config.yaml
n_layer: 12
d_model: 256
n_experts: 192
experts_per_token: 8
d_expert: 64
d_shared_expert: 128
activation: "swiglu"
moe_layers: [0, 1, 2, 3, 4, 5, 6, 7, 8, 9, 10, 11]
router_score: "softmax"
normalize_top_k: true
routed_scale: 2.83
balance_loss: 0.00535
balance_bias: false
router_z_loss: 0.001
n_groups: 4
groups_per_token: 3
shared_expert_gate: true
init_std_router: 0.0397
lr_router: 0.00133
vocab_size: 8192
norm: "rmsnorm"
norm_eps: 1e-06
tie_embeddings: false
optimizer: "soap_variant"
lr: 0.00494
beta1: 0.95
beta2: 0.95
batch_tokens: [65536, 131072]
seq_len: 1024
train_tokens: 869400000
steps: 9001
dataset: "wikipedia_en"
Below are experts of layer 6 (counted from 0) of a mixture-of-experts language model. Rows are named router (the router's row for the expert), gate (a neuron's input weights, with its number), up (a neuron's input weights, with its number), down (a neuron's output weights, with its number) and show model dimensions 0-255. Each number is 128 + 32 x the weight over its row's rms, rounded and kept within 0 to 255. Numbers have three digits each.
Before each expert's rows: a language model's description of what the expert responds to. This comes from a sample of Wikipedia text that the model never trained on.

# expert 2
Description: Ordinals and year digits. Ordinal words and suffixes (second, third, 12th) and inner digits of birth years, plus mid/late before centuries, Lower, Chief.
router:129110125137172075142122110111144094160131157173117113202139179078168161174106161145136147136181123129106159159139107170103101092150127105140132081088131165114129131129152170129061100118106190118119180061094173086154133141156118134127176143121179123168112177154173132156178116152147116204118140118085174160170150077141128068126106133136104121183117118172149173086114137187167172056131170116139144147104167119180152071129142204123104118109137150112156157168127114125142099116122170143098112139113094098156153149144117116072075115089158105098118141171145160145128104194163134043145154128077162089117124110147178123139095125073080075141147120159094113192109122124061164208093116068162143087051192158148154126122142144106103154161128117137092108130092132155106125164081087
gate1:113107110187133146166127086047124132109116143139172091128116121152156111170160136107171157156109080125134118140125108164128142151133085067092108118113077151038080141151136095082092151127195165120051136082124063108149048103150172129176132166091117157155128188122182128165132136121099119042136178147136185078188084112123125123187032170137134106128110143162140155158108142139140108098148096160120158112083148101155162096114154112133139127118173140139118148201088127168158117146162162122109146063139083154100150147133127188136054064157109095142155132127164102196125111138155112110084178133102115155135128141159159051117107164126136101152107139144156127132090128101127120124127105108102141120157090108115110084201165115147142083134146138194128144127117135216149105184127107
up1:098108129080122103128105158153081126134155116081155083092160073070103198082129176161107115169150101137077071118133115078152149088131121075088098130084111149110112107121158165072172094074190101121093122168129040093157099136120118161172147168129112173118172089148188133095149096122106125155139108114149078151138154109044146204154151105129137120125093126123151140154074066101139131101162126166115104165095133151080116146108111071135120124195174137109077132183085106145146113090114131141164125146105082150145144099144127137111145071165128134113095126065118155168118106148135156158100065092166116132124214162119172158147115146092151164182151110075110181160113099113144131125067048156144163119135121070076079144159089167152155138105145157127080115134116102155148102126085118
down1:146162159078164076145121178121128116148123118169124150119103172170111144168158126116145148077135108069095102117210155152100114085170102105110126169126203146123139143111141147110187115094072158115084105120123114122121137154165074160108173124123101147115164079119174117145146113079108116129105068167137084180129136149162135082149199082053144073149112134132114085179181122119134128117167070141184117145192190132149145242078160131148141159093173104078176118133069101106131104144096131095142139105116141106174131115108123108111112149152095130167169132110153199138123097127082108114117167097121159147134167075144158105131099093202151163147087177067122153142124134117092130146107088180089130098136081193093103154157130094166113088121108166137096209113160138158109124110112111
gate2:063078117120085141165153110048146141170133121160192151098145123109118179124076111190143209187148117196158161168123143103118111144168101119133158162133084136120124113183137086059105063110172156151122166156158146068182119176092147193156136179170115129156126142167158141101153089196106115160124111132106124158135176103146171137093098160159102097121125134165129158121094148143165144092083167124165122126136126133178078133159133083117114121095099141118151135123023074133166105083190148116143099092136108130129129105059068122101103071120131110089118152092167119130119116150118160194155169147139144161107131184179114097137125135124101115150107069110131111075078072112110168146102122166175181063098118109181127118155146136088098110116114145112099105121086109122147148164141080
up2:130112098127107077118097133125104167097160084111108109137156142113121150090084071097145134091143085117136155136131145123111114147181085079087112098100076158086157158093201115092104140123191134159088175118128079142132085130168149133153166083130060115060109108172143139167195155091086094061132187160113171146176128125127150099112072169175112070117128145201111160111170137158115113134093127122151093137080130163064132107057113109108124067142147145156109116121136094171152080179156181156159078082111107143135164119109154161128087101095159067145084077185154141128109117159136147148166139112075115082053144144108089095128114125120187111148163098082111125125136116106148146117069082119160179168182147134147172135169121100128112155106196140137121145119138085127182131158121059
down2:187126130151130120181063166146136150185164128119160117146086095132081125098170123093123096156157159157159050168105063093167145066111162083067168128142156109142116115104163178137157152120131163136165128107139131174149096098089098088112080147108120167159070123135161150169095147185170149150141111159092145182111124144164105102080162166138135129144215133174160150135163112117134091085090136083087114119122140105082118093151135122168144171102152106062145119130116183121127085136097124149148169074111151109165147117113121071153093063116113181151146142176127151105145174135147092131104165113094112086192130133122084137115135118124085111137081166108100164087155151093145148084125118118131194157161184115068053147030073153138162129121119165098128145141102132084167152118107195
gate3:075070127108085110159139129129129122162120162133173134102170128099128186153121133188165167154133141120144153156140167096141143152168076095144118109139098093111136155158159132072102111158133141138162182108186092089136084115139180160156184169153095156128127180144171131161160095187101145123132131104091180093151141133133166131125092147158133111079108117138121151146093109171139117122103170162181085157099077161122127124144101103119042119119136165068163121164067101173176131121156173123171138096097134123155038056101085169060105114137165089165088091177153115155133121148132167144118133129085159098152091184142133140101053088122148157141167101139104130125129069037092116171076162122139152095110158091207114083160171151119147180139140146172109139147135128125147072156109063
up3:157174102092086137140169113180151188085092126166123131124111110083144130133144148160136142071123103143122076135084090152133118103109180083087108150165108139077119150158165134140104126142181106120126138108137122126113101156079064128076146096094095122103150103122129129117111160069104109141112163087153196206138154122134119196147163169171109097177151170165095125145138192113127141077155163153092164138126171102143137172067108154148115152107147126166128135094099139107187055055044112120132144113152094075087167171089113106140187107106143113096127144135112182158142135146145087144138130086130175162088120115122158108102130117131100110170110134106157140179204155170143084049122128092156152197129101116121191142102114144081164060063095105118063094077103124112127168076134113
down3:178126091109083097114084147134108164109151087083153083105168141104100129140123144162153110069148104102101151110154130142115147146139119148124158104141115121166092077119139220066093139101080147186109161117141142107146157147101131136117081139164175157164063121181128112110137201129136102145123153109080191114151114173129126113087114127145145171108148116131159138157144135172080112143109201101145086093119137086120139081118094111156200150143130107100123147110180170137186085106084144134155099136150100159140101106204132134077157070170102119128109147113154142003170119188150139139133214091066126105149113162156111097135155114065078050158157126159125129138087111092153096088085105067162151092102203148143144139121141076126112086119101140181150149145116150119143118152147167
gate4:080076150130149133199127139094143113084084134123128095129155147077191116145067154129170194192093102125137160138128185110115147126151086113093130128079071138039112122098137141057108121068143133180083161170117115124138108150128178098167159100152146113147104100158145142142141095174075039168097078062110152109171187074150139151118123193154118120142094138170159172118075138141151179078089158123132125116092127193114103134158068148043085108152157160135149116114105103162122133112130151166097114084129113193135125098111114147104112106086112127137155128116183120156059086157093183119121174111120109095091058171175182092089117133125106140151134105121119124207101117113121154117105113138104146121127084120165143101139165093125089117109135150083076085101114113139153138152100120
up4:140115181151132136122123117088096138136023093148117092096130132069171071159156166063124108154098149099155094139092148127080169119130177144240145115113099128109125085066149127173114141128136132154122116151098112138133157122119138153085087110125112217102188139147164129113126192132131078131153175170126144173195170097201127107135132098186121150163173132141173124092088157077149114160107193125137080117082124128115117107097095092110145095119124114113147086120112076129103139117095156127108138119168134113106147148097182121064116178138126151108101122118080120117095065119123160134092156066124090098081126149181132133153140153071131101100106074154127132051184168127129159169101104158206105119080177166113180109167138140149086150131122157106153139128195142174148142103140168
down4:153091094149097108144094144159145102155130138115181107097105111082141122140105155122105168164072092062138146124100099094081090107103168181102091067131092154128114175107163170136169187094077085101110137139176102117036169161095193124165063063110101123152093068161118161102144094135108091129157095086205078110122134072110087156119133093082139112142178098096131151087138151179103089141098162137132096114111117112117086151143093121158077148097092086085172100155126044114103164130114090095104137133124132142085153124151092073148137121158145077141115109138104145105113139100123094163169061162115090126134154175195135180160084154078097127141096197123154113160140179121144163112150180147125131152094084114100127165149137073141117130108131171091114139151153130185137146063104118
gate5:086057123164125088148118077158141168144116111086219111088169132128110170131053134082138111106116077127136163159176146128101146142125089096044148067119116148095173094064168121131142128144145120119159180170163128144120092172113158151097090113160097107104137095192124129152171079160117093128134160141129120116099152143172128134132163145115120148121117162119145164156104149092126196103143177173152104137101168168152073056162112096155113087130114145144148171141124125184182139096049098124101076058133042171183151088147142140077078145180133129143156158177150164149084125106156127076143126128148124064140109160138151123093116106101150141098161106122154103085095066093129111185114139128155131083171145109169130097167147109124104070061175126156132107132099150146165123138133080
up5:137149111105160174134137170117162101166108071102044133164137120123101092195160145133146180127117145149174131127165094144141160109129093141160140181098138121149157129167089120122121110126142119158124123150122114135081117150081114158160143161084178073196094179104154093058146169087088153151154124089090187132149104083066148178184148093104166070113178076100131141109165181132132139071139086149130159167110101102169157175099151164104097137151099149108099092163077126115150148101159126143160171115103146120054113144123126160208172104118150110144115061121153140115106108138106142133138114089090150157077103143123121133169081121197118153130084061140086113141114196087190196120167091103109108124101118150174222144141143118103159152161067137105132110097103116126121134100187155
down5:178206110102108074192105168148103191151184073163124124085175105085097162124144181129124145169163143103151106160154176191146155105134187054130162115152133136103169135166151154170186120089157126147131107090146071118203117129142083169118134182198100114111094116103165132101114084027069100152112124096108139162138091085133108104172127170118141113096079151129128069113100172094102108091114112155107168106187163189188085159145145117116106152108138127120138122152095143102072131079127099107153103138124108145103140111173124094170103112100160124086117155152135076158114172154131113127118148099097153107109137092138142133160160141130103081164189144099084149105116094134164106081103131111132130148058108145119207076150131148063166085080128128145160139138103140124153160097168131
gate6:134109141129137136136097125086099123203132134131132091160130164149110159116114110115116163158155119107183123057157152164114130131105070163098126117113121167016093114111077148122086111075105119160140176137065124090098113127137125154123163160118147152151126120096175150123116155096104112086116151149101117111088102053111138152064130158214144116136190093126164141044148129184118208094084101090114088158109055156135167113142090108089095129125110148161201080181116183132091152149175120147158112077091124193180078141136146152074066126109113151125176141131125120167122057199132132140126146067101169104115108126123114115175073185129188134119148149146133118143141118125115153188084099068086175126089164103138116135133102117129167141168097112128121144103127100153091103109128139
up6:067156134088112073125085131187133167112106122085146121152100099113081153134073143142147117136093144121111123143201131108126157163170187111093180109127145123175131150107106158111148110156150098086131148100122082135128160137130147165168088140123176159117087237096113099149109083156099112197175117131124140103138132207115129092171079137050093189094083125149103145143121146142114142134122193093127136128142082149163173103109080117092159120164072135115102150144133125135144080122189143139132067149145106124125131148161064082097124087122139131121109149086104131077106099094079088105164185095109111127071108152094109110105157058081099176153154133175156192083121076111162145121226141138110090140141132133145099139120129182121114108086109173120071173082086154110163088115078114
down6:100170097125116135113084123116135158064130152125119111140120100123156116191140084178186097131138130133153163147147129142141159092145144096159184140111091124198121144142166116177146156116091182147088129094092103176114140191150125127112085120134139102085100105123101141169152163098188127093170139109143135154134105108190141139102117204114134147106080101131102115099162114124168077113101144110178074136128148126100120135125121148081102142171142082086057054083183112177191157148110096135149107192134075120135150128144105134139098203128145155101048112105070119154152112160062151119093157148157123108093139173204085060163160150096160088106158061155122114165163096079153113138108154118176100171112161142130058137155148103180139168122167116112167142113137135147198182165166161
gate7:121095126118127174165139127098193166196094122141186136079185192106137159150049135139163173144168103133131183143167147188106118147157126124084120121139097103136125051121187141099066122085180096146099166107107139122084139116125144125136140137170121091136067144132158105168146140127065088166086119144076122153123163124144149168120097196153133095147096166125195148142094175136167169096108162113197115117060119166140139122172114109074114093110173162143119156141103154169178104096124149161103163160114059141143133088121106109123123075164121104127109138167192112139088161189103142106130139085078151100160117149167123106109073127171084172135125108138074126140089061122159162151118104081106127158163126155162198118200165114109162147133104099155107167155143179114183114136148104
up7:166153194108090125151220127062080091111121115170168106199165140104104146143145217143123107188168152168153109158179090152098125147124121150150124099104138095116148109194168148145141086100071123143118116141116145186178118121136135160119166151165087126132137154203110100137072104174144138116138120087086071164111128141181188110124141122157135129091086112156090150101105043185071132099111165162124111128134174085065121115147142152102095151138137140137168127081065111062147153128146136089155180130123127165116131163101113123144079125105067077149104141149097093129135158092129139153105141172137124181153095147152155092074090129086140095122145150155110064079138139087087148049106113172148178114107148105148144103136135145123139204123176165142154088129153100127077158100145145
down7:102064144141182138119153125141060153157158109071132119160141107161105126135145193122089140130083171162155125104118129099145097123150107153114060178166067155087134154116041155102094077177123155136136156184161141114159126171103118118108083123108141154103223106055179136058094113130133163100165166116120148126220160179145117187095136145134098171159114144132131115124126075115181103144079061173104106108102125083200143154101073155143111161130162133124097149100114148142119160191163129130117180125099144134107147167143176132140131102120124155132162087112152162125099090188080101093094093129198160107107122121121152151140115136116163109156129181169114111097157132095114139138147158104057239124117108156118091154155161108114090088135146153168167140134160140121090106115134084
gate8:072081164190089132122176112079182064164061130142121104189176130091136119174056129133180176105119091135108170132125127165125145122169077108077139073129100165100111084095134191099147140098093160202156136113110135152100085150112175126163123171133112212129131151194156106149181179169096077081120157154150096155146124132152129147119093157128133133162088186127150174110136152138118148120121198163198130179097137144094154144107098096120111128119136156103185109144090128169154179103180129167119097107122069133175113101114091146136163111122131125143144109138190157140108098174139112108157140166124157053116139139161131110169109147159068136096187102170143143168167131120111124127071133115114124130118140140101084098148140196092142176165127132200144078101073154126142155120156100
up8:101157161094168130135159127094111140135182088090117117118182150110152121114152134116169118184088117182153158172164122145149120137150073137188101172160143137058183124200175128144081164085188164198137138105129113063126109141142133189125137120134182080063136137158142143120076156127117082171117091110115145149141072106123098152153150091177125079160170180150142141100084088099162147103104087034128132139128095131139145135118105194162162100169117132155131105204073148104114115162121143189129180147099114147123199130114105145140116094113129064115108117111144121165082063159161152187158176113126079172112115167094173091145130117101122141170153157135117094101150094075092171121099123105143151148081098147094117120128166070088086127094147193154104151116149121141169163125171103
down8:123090095107123171137125020146169167184163108114086138088177139133146110112156095130136182119135147102139084154182079123133142131118113141110091084128173149078154138074131132161171101130085106119140102142095144107125112167102186101140123103130113121108151085214093096150125140094130127164095193192157155123103170101112138105129136046069141110109118149134127087136132057145174172146111069159149100063093069145162097143110099066161118151091135102072109127161110088116111119132121095135087084152082142135197088112049166126102154177096166102144069137103140152110138137114137089116086081083125087070169136099165139145107145167089176105080093192109195156139130067139105137172114167126155140107144136165119143156126178107090131123126149148081149145118148172078140136122101097
gate9:109136136138126129164153081037136127124114130169179105124158136146119141172095135102181193160098078132113131176164122127102140189102103103124138121070092150089084085111142140089087149057139142146122153093107100120115072143115153173144174169145144144109106165158093076139145164156078066116086095087138096121176150049110143163115130148097103065178090116145174172135081129122149166094138133164141095165097133159117126080145113156117048121089139175108135152157101130186157103156174096136125135148114065154130127073100122149120087023120140170143130113137165165152093156135131164122135129075143163123082110120141092104066117148136136134168103108102102113179099109085146171102101137049152159084097137079138126094189129093153097154121156169167098167116104123121141176136099045
up9:152130151115130164098100154152106132110103177160126168087134076149098134161147121098111167097112160124091079076159074071156120129178190170127158161085153082153129119098071082148127131168041184075104108128118155151140155124146177134097094169153123065112147150113099136110084103114192129140196079078102126140153129120088084128142064078084113177104143124112071103138134144139217136106154125141089105151125100096141128121119136098108109123079106108147115125103154136132089143180157154164104118196153131089096124157165162112135163096124129091120158122142106159155124135148128090059113014129176072138129164062147117164139162091161128196092089146070126144126124154146135088186159140101149080138108119144096110104155127149100080135109096103117164197147161123159152115134051158
down9:143150142105131085137165132112090134141174069123111129148175132069120134173110188128154167176099119153115098102120111095085126183124117116078114107121087164176156135163148130120116095135141138174117123062143107131156179210155116134221153178174161113099134151096119131110091120119154147214196146095125167205204181077153109147153152092115072099165118148092163088124119125153120182140150107143157195160126140148152119103190126160139123141155125164136143165156120113110120152101087091117122093139171109114145104084144130055091195130098097149109170159157120105132143165120124108142172131105140139166075120094128194110136083134176144141152139125143121124115125079091101122150149140075226131161046126100056159107115113176098117152133184133171172114112091139066140105115111138
gate10:109105155093084124157119115121174187133064140129120091174188128088136182169084160160156137155089145147141138112126180142104127151122080065140164118104111106130125092122150139114110101090161181173111207122084100134142096151127164139166165174150120122144126108146161112142153138148116128137121132077130121172154181136105134110157090157184090086095133160143191167107112193111120119139098121129224117124089132190159137108188106115133117114092180163122166099153064120202139133136159151176093060050100112151137152111090102090096092096151176073153139131195175124104105090155138151119093128069113150115081094154125137129141112082116087123154166080128124121111098146126083124143096118086166191152127087111197131101141187127113168137129129112165126157055104094154187184190128135
up10:105116117108158116138182178155163139125089154175166082152164205127121096110204161096118125127194127154092102151098091147145112133067115090080146133115132185068142091098162124167174084140114157147157113160132109127195118122102142088087171119192172102160105136144156120166139123094155103132123122082102103099087141140163182171103159166142081114159117140135112118151091096153110143127159176125090182128108182180073131143136090144130161158088136132111166094114112109091145244109150170111084162191112094177128111126163059143149137136163100117132156147141122076158133221112156122110153143124101132134138088116202146059163104108178118113158074109145094132120185179141115061107126072156107130170147135073091154111129106105176112131121151108115141073100148135137109144161177127
down10:178115110106060140087155139105171120154095120150118145153126097132077071131152123173123091127150116141176102149152056152154135120178069125129146149142139064144162082052065144123137136175195119110120189130117122137170157083109078126167179128112167156176107085185151116106142088137106154168125105181112119092048131106102087151139069160121064120165154153111073135199110104094149148086159085161153106165128110147161147096233151142086133118087093166160116111217140093159106121157151153122128176115172138166088098075169162088127079097131133152160126092122097139179181107152133122162163098139129109129118092156109129110098112090108123154201138143094106155079092119118133119118138117109141180189141108098130108178111123139098148149137122165124109118082151109143055141137170120
gate11:116110167143124104203165109089125129155104091123192119142147157137179123131121156138159158143147111131156096135158113173084098174163145087113132082144119132113151133131189125137134091114153126175151172110088111161173100162124159165121148228202154133184078147156132099171177120123110126088115164124068107125148139098152183090118147163128089104132089167144153181109092119136142101102134147085173128150125111151133121076170080136147151096160183156089168122200101130167158130114148130126147133092135094174096142124083109138172084131077110116092175170151130127214094123139161117136141157100104131104117061183116114102079121105097107095173104101147115100157065114124083224127081057123089154121106148114121145120190147124099088160147195182116138114109059083129113181183103106
up11:092106145140092084201124102167134102142106168173160147147171122110164129087172155165171151121217119122116102154160112138125119112117158143092160108094132122108124133119120115116180184151174105144113149116100113114096079151164091115152142133152168115153130076158147155093151051181102119128121191105157134130116107130101123146173171187128131119125154141119141143100118118157147102137055121133117140093093104144186108147183097097158123137149162154127114122215072114124126126108101144097115085143080131186158207100053141111160200090125121092195130089111149160207105083137101141166133147130170189106102075198111167113120083128155122137130133122110102155192152161175139185177156139151091156085095082102095086126157160148175083188086124097121105070099084110092100144154104099
down11:176167101131169127091150118194091141096187126137075155156130105094149138112095101173118094105133183099078098105113135086126125164092160150141092105101181080146125106119061113127179167153175166088166121116146152167100106118117125110140122127119152112112109138117070146133127102107096180191080109155177153166097106154091188140143184088139169122133166129109140170133138109107126098150137098111091155110081116084167146097115125174118172093117104105120046128090163090137103122152105160130103150095129092156152138239117065139088143173180129064195159161102139133055169108107113117127143099135112119123116084135111107094179149108118133149229138090158131083118071148086072090111111123120160083183094154155115127122142102062153174104132167079088100121162148137139115143071140081
gate12:083068095165145147133143153069176056160122096161146067122127126126159123116115107122156194194206128184063182175175135139150169129148162091105123086144100099150137073153203156083144115123130134172123189153132099140140111199188160127177185160160126109152168172151079108184161117096060121157114135079077118141102125082129158147123058160170126140118107160116124153076097198207140133136134113116134135130121102182134052160102105082120097144094162143099134126123126097154176096137152105166155151091110111154134112131109057191126095106149138111142152126176145157132082109140108169156164180131120136092088072086094159103093055117124164111120162128195147086138091133123075116125182117128132096091141154116135163110142130119094123101105132126130117135117123128164131155120123118
up12:200129051126082048157096122150096164112182127078194104098140132135101165128110110160150123121143104135166126124064171077092093110077116051120155108124078220113107145132110123109164153087138133162086115129155111067118093101162129176115154068169110073101121210160111087188139159141128077091082151136129086132125130126159158105139086148169096093128164136112123158193152145126137096158092174139097124146140116154099103105141124140127126105060142159149099114102150156136131150105180117121183074115073111135160137132094098162100203107135166076128100107154196150164130168116108159139119158135113099140100163161127111126147076105130110148163119099201087146118121165172134136089099114140202133096125122100090141135165084201164154136195174109141146132094108136098140141078124150
down12:169068152185174148128105136132154105123105124142120161102117082115133157106173125084094120107142133036111081148086072149085130123178079190141123134116161100130148143173112106099153190090066148051174123099127176081112108104177163111071106115159073157075145171115152153163132132135056090115147101163136124119102126120104116160085111110107197188097154106160112173125069141126137129173111137150120182156136128121085122130139121147131170162128134160165074112125096125155166132158108158123146133152161131168170090158058139161087092162132112162115145124125112153065194136164090078110035128165179190102137158132091128138125114116141155203150160121112131090162140121183135143108121097087087116114165136102129127119152214109152182145137098122125091082183159121145125116103192142
gate13:054121150126095132150135109072182111141109111138157108135152138152116159144087118182191199164133087110168161128136157150117166129125138146101111124105087154135137112077126160094087133073136127172125152115143134074176065200110116145201145173176147127122143141201095125148164079137058058151110099083099163096139139085126154177144107152175108101120075146135141188128098092159156141094105151140151073142119114172130113110145103127098128082152169202081163107116088127187145088124129147159146110084082075187153178077102099131141066111126149150157133139184131114172099121206114160121122158094136164115106087171127160130077092098118078112144164101127090107111107140106077136118081107127145174106139182104181146105185173105136094153141117148166104158071139132136185135127131077
up13:107136140084124050118098165165150202112165133074202174117153151134147131075104123081141154178099125071131174063175147123061153152137137144175163082153133103117137082077150158173121067139175125105090168101074113136075100136066164129129101160167116119156132155155100166110168131125101135114118165118068179134139117116121145132110137147100103149070112138121149172079116168159113196111090172111156053160120142100186153122125120142080139089188140142116149159164119124120183125167053136110146115036108104134152122128089156192118142137108087059139145139145136121159110099194156090121142104090127126127137072148129124100082107096089121100125101118109128124165101113102122185126121114098098128113165088155159185105134188145082108152084138085106148141106082086158176155164085116
down13:144102103175162130129161118121028164184106147161041120096110100128151118119141104103085147082142100112138111102140152117171127098152100198123097124082126136166141108156153109113163108127143114148192075113131109167093150168096166126103127142140118126175139100118117158171202038157169086119128122168132113077155133109128050146135134137116170166157097113131132110095150133122155068173159118090101128088125124103101126156143123111098034158144082048087172101118145077170104130087142119090134117121148074124094092122107153152188151107136101183154072098137161147137113113113097149084108083129150094120120157167190108114110149142073201136160171095139106156160148084100144147139177149114130137115144099167080130156143116123108110152159104141123155055203097102133111059099117213
gate14:076079167136139099159136078130126132148131119182132115133171170129156133159102098130163178152181097137142156169159106136125145148095120082107134132128092159111133048133184140098128148112211125146149177105093100138168103182144125131177178154154197178163179167181157146158182142169079104096073155109133148179133172099155135142162096130165131103093104139156147202123093118142119118143104122122124068169067111148170168071121072146118140112119175176099142133127106107162155109100138138157101113083068073145189144072046109143076104153131087140121131136153140140218095099141130174108154143058095210107103098131116131101111132089155133155150175105155126146153063113090168173155110108092128151119073129146091145129151154119081094160113142157109130087111155127176110148137119081
up14:172142116115082045094079151166096163106198060075118104077119159133092120103135109084157145150122116112130127190079090083165145159119146109040131148154147113127138107123120124106174132141174090128122177139167066130169126095117099107124094197143090131117068161162111092124141153194129088133096175117137143191149151149124077159154104117087095134166152074105154134183120213119128119189087153137156129077091104143124130101095124164125110063113085119082089142133162108125108106182137135168153144114060090122146086107104141121152120133137135102134070133206173132113103106203168160125104159107143112131113142108140069138095097158167151132208120110148118144119097134087136152135066129094093135138167089160140165147117125167142119132126102139174207126176138162116189141165091119
down14:090104160157129142159077063160184092136098157146140027102118093094157106182162116100092104123148136095140106115143112104132085150115179143096151171147153161105156154085147127120160103123130059134182120164131091157070137174105112165128132142110108174124164109113209155154144057120133103117109171188129184097126123102120157099101181125103132093135120133051113150095148103153110145084084150128074091173128116168116162149143172108094164106085155069108145101121167146102137170130175145106116155139159127039121109146138110153167131095175152102127064136155128131089095155135147145128148115140103110122129157123101075095145167132142071110137099139116128175091075130130134121139235122153130131125134096125182136129171176090071096075122146121104047183137065130149071099067111165
gate15:141128182116078085155150092086109113161153135120211121116136120134139176120132128140167227118158117073140174140085166063119157120118119085074180095118139142122115095127162136095103089136129113149105153197103115148117095137176180138148125150161112095162100141168133106109142100144084068121140134151101171115146120080134208155103072207188062085110122125133159150139096170128135169083099130086167095132119100134146156060132119165096055121115128142116140146079094177134118103127121133136158136098097140153164115117132110138113128132143092044134071190123151123140108135170124134107099129115114091075120031142195120115111097133125117124118114150133144128211101130087141125135094126085079185095097091085149132090160111154116106149099135133182095193120149142178211142146079152
up15:090103094152145142181169106093126118113070124191110129131152109112129138210051164103124142182095154095184159151133116117133072147150066092142131129127083065112130070214146091105107105111172175142086144113126113113143136176133117143110146193133166131052141158123096116129124149154107168144106122073155085137156122074183097187162116134116179075089181139144095138109123128131134168109120122125179130119111125135168125133135085130083159137137123123122192023116106141156159095085090124129166120122080067130112151060130149113089159117069114183127110086122138104144107063157062153167168131091191152126104106155134109136136129108158130119101102116136063098104152116089106138136136091137156122178044132161158152114215137101141100147169111118141165113129145157143134190092149120
down15:120107159148135149060145136156172179133176098094119121147117117127095167076125090072121134130142168127146128127132143065096164127162109082086164081142127118136099150086140149131117119085127146037072138156137162131165116136124133154117123145114072126070072158140080172105092167130116146113104161101036147129150176097169089142163103149140151098165130125179096094122171124055103080111109084145153133157181179081114089142150193084150118128147121072083075106131158104166130107116156075113131115113200163103129117189062142131139141190070094141143138174099079081073158136118148126141125209175115104143154124184149102127084150201127138121154070086154157104119123143153165131151113127193127160102142137164132125151086090149144121146137092117140163106099084160050151138167158125
gate16:078077150154107150153100149058139163189160100121127110095209118133167145174087161137182166127128089140118143109118104144105144152154135155082143094120094093151159100141166108075138143103152138115117199093059143181166111097124175134111123152178145105202141161214172126208157133175137139082125117119059147156112158114134160116107105153131135114160136121193149179146092145169150158101080186122170107105079052159089172082141134130112130101124154152104156175123092150132141140093124143104085094115119120139163123046088099097102069151108122130159135160136155101177119090114072129147120157097109147141126094162116144117098052128141070106137132132167135081130118115126104131172143121040124177130122112094146144076151201140172093158119138136180102131101087133143183177157132121
up16:140152065101135072117057155200103076114139079070123150154161162122130103142117103087101118065102167153140163095077147098122184105142126126104096154158139138107133139111134123130167117172118087138180125129107137108108111093118111180116106157157161144115101127160162147096130211083081111128143112147168171037150082123126128141160150068126091088105101146135153092081138161083146113169135094146115166148062095102131085111077120070095134089124132132121085151130124136099133129113132141116127167173146146083098155092149147123098139177153103123104159154112174211223083114096109110095129071156183153107100182125091155161106141117143100155192088142135134118132100130097187107104176142113148063173069111194152117121124192161110100110147094125148135083120171171178177139131190116
down16:135144153077121057227179118128144171121167137101108071101158149108166120084120084082056104068132115080128150156075146124145142099191162132204125171098130094050099185138136112187146124132000100072102077103156112090075186140129164153135145138100145143153131132131155118203118162140125138134075175194155100092149184097132131098122135100142135139100176163067172065108148091094150135126070122098170095109135092137060120075138112123122146139104111138117142102155133119095110138119158156156108158167127176183111147136196113130135144111094170139122119113128145103138140150107108105142125125131105117099136144096140153168164182126095128115173098130067124157117116109132092129077150146152129138110064138113117100116096109108112118138146105136146123166059073073142139112095127087
gate17:130101153126104128165126119111141146158115139121133103141162141121123152162088171168198122158151104109154135088150127136101134174187105091136145105083085155098123091173186149106140162090120098172080154141104059122146111145163147101138190177155154104141117138175153094165164085124103107128087128070094142175156125135115148125120098170162115075144155120157181166121086149151127136073056120149138109201079152159209132081124088144100079103148155182119152187143047087181156085103148157200114122079119104185132087156102086128135094069159126113133091135159141126171085118179111146079181185123100185119095110161130156074128132140100077116136131114177088105123092091124128119113108089073117166118103125112161169052171156120103161180108109167163085083109136140164134156139111111
up17:063118105139157188147146151110180133161106136108149140155095116181125152130131119162111092145072124217125176142155165106143148119125117143143135087145165097147145142170164108144074136168170115139164121168141174111142121121137096048092127121142122120169090116111171131118114140143121127183109149174177153104120140113158161125131121071128172167105114113045134111147154136095124114115089108152110100107143151145191125127103084092190172128167190164164119121169065190147103151149161237144113218090117115143132122138142116154154148088158123166096118162128082170157130098124139142118098116158167080096172079155130160140129165178091147081084122136089074080144085116137119101091082128173050159148032196157187095138147143093148103144120123119113138126120111154172111151110068104
down17:111113085114161135072148113094123144104153125134122161130185061106105158109112129139189160105126147131139081038090112136075098146172090113132119179119137122153140110143180093098119091185132181113084159108093130157089147127158125130103085077074123147079072152107144198179106083168167146116119076142129087109144141170133113119124127138086094145087138173078158181159094145101084061117124089131148126132165091140110093152157146100102181141144098113080120090184127119116098145114201108096126094104107194096138115077121079135142085129174144115153143095102113116111150233107153124113148098147148146181101106163126147114186136116150148135159181135143126080126110135105146111082068058182167078156093147125070116127178154156071174162094127146120153133124185173106125121099090186
gate18:133105114110105089166126086116147100155087088111152100091128174058138171172111170138156136162084067102107160136133138078077179138105115096128129051069091115119131129136169213093143149075108104151092150144105068157150134165180113143148127138103114165163124142197139087179180132144094114136111143141079128136132161091164160130143099152207110121091112158148168161102062119119172172153102143141184101128138102175108177127133117095116118127095176166101181119154139085182104058108135107179130117131157108174137107093111174111153091111098118177167095120148169151187136095136134155145166143083099155127117142186132096041095081139054087114150170098175151166129097121110070145146153116081180160108126146129133187104155139072111168140111149181152129152116102108172162138131123140
up18:144094115134114126112129181091150113141105061151114114101124153077105113191153160153116095113122135102175077127084103109091135127070127097075111158095070109175121165152152169071141103127097159148113123100051124100140150156130102123165118116089124107133184200106039092191124154140145095095135141171136136197159140122177109197149056087179084102197137199152062136124161227129121090169163107118132109104166153172148124117159110151106110165115142140108146099131153086156104084150159154112120117143174089138102122108068089126145145106108148103110108131159138060142159139076089181153087107116172110138125134137136111083146130165131144199138127125132174140127115146135093155128136133095156128164110124179098102177149111162164147109163165181157151174113107142135117140073202189
down18:209121145128099162104103122170167145138125105098111099117151081155150136150090110100105155125133144064152141109115162069115157170125132145170094112148113086154116147148122133183138134138069113107075122149140145161153173085139091116191145157166137134149126115136126049154145186146155174134163152090120128086124133118128116128155125130198075146190130206036112066119188128043107145170107147137192152166103169121202117133107137191138163114143120109140092136148111119109106117117132100122083112082175167125110123167116164147122146181072143153125139186136076157152106088122128184154172174146152093107187149143146146140103078156139099141080176126103154074105164119133099164165077146196113118065122148149144057119085114127113084140187125106138147106085125106139055137169111154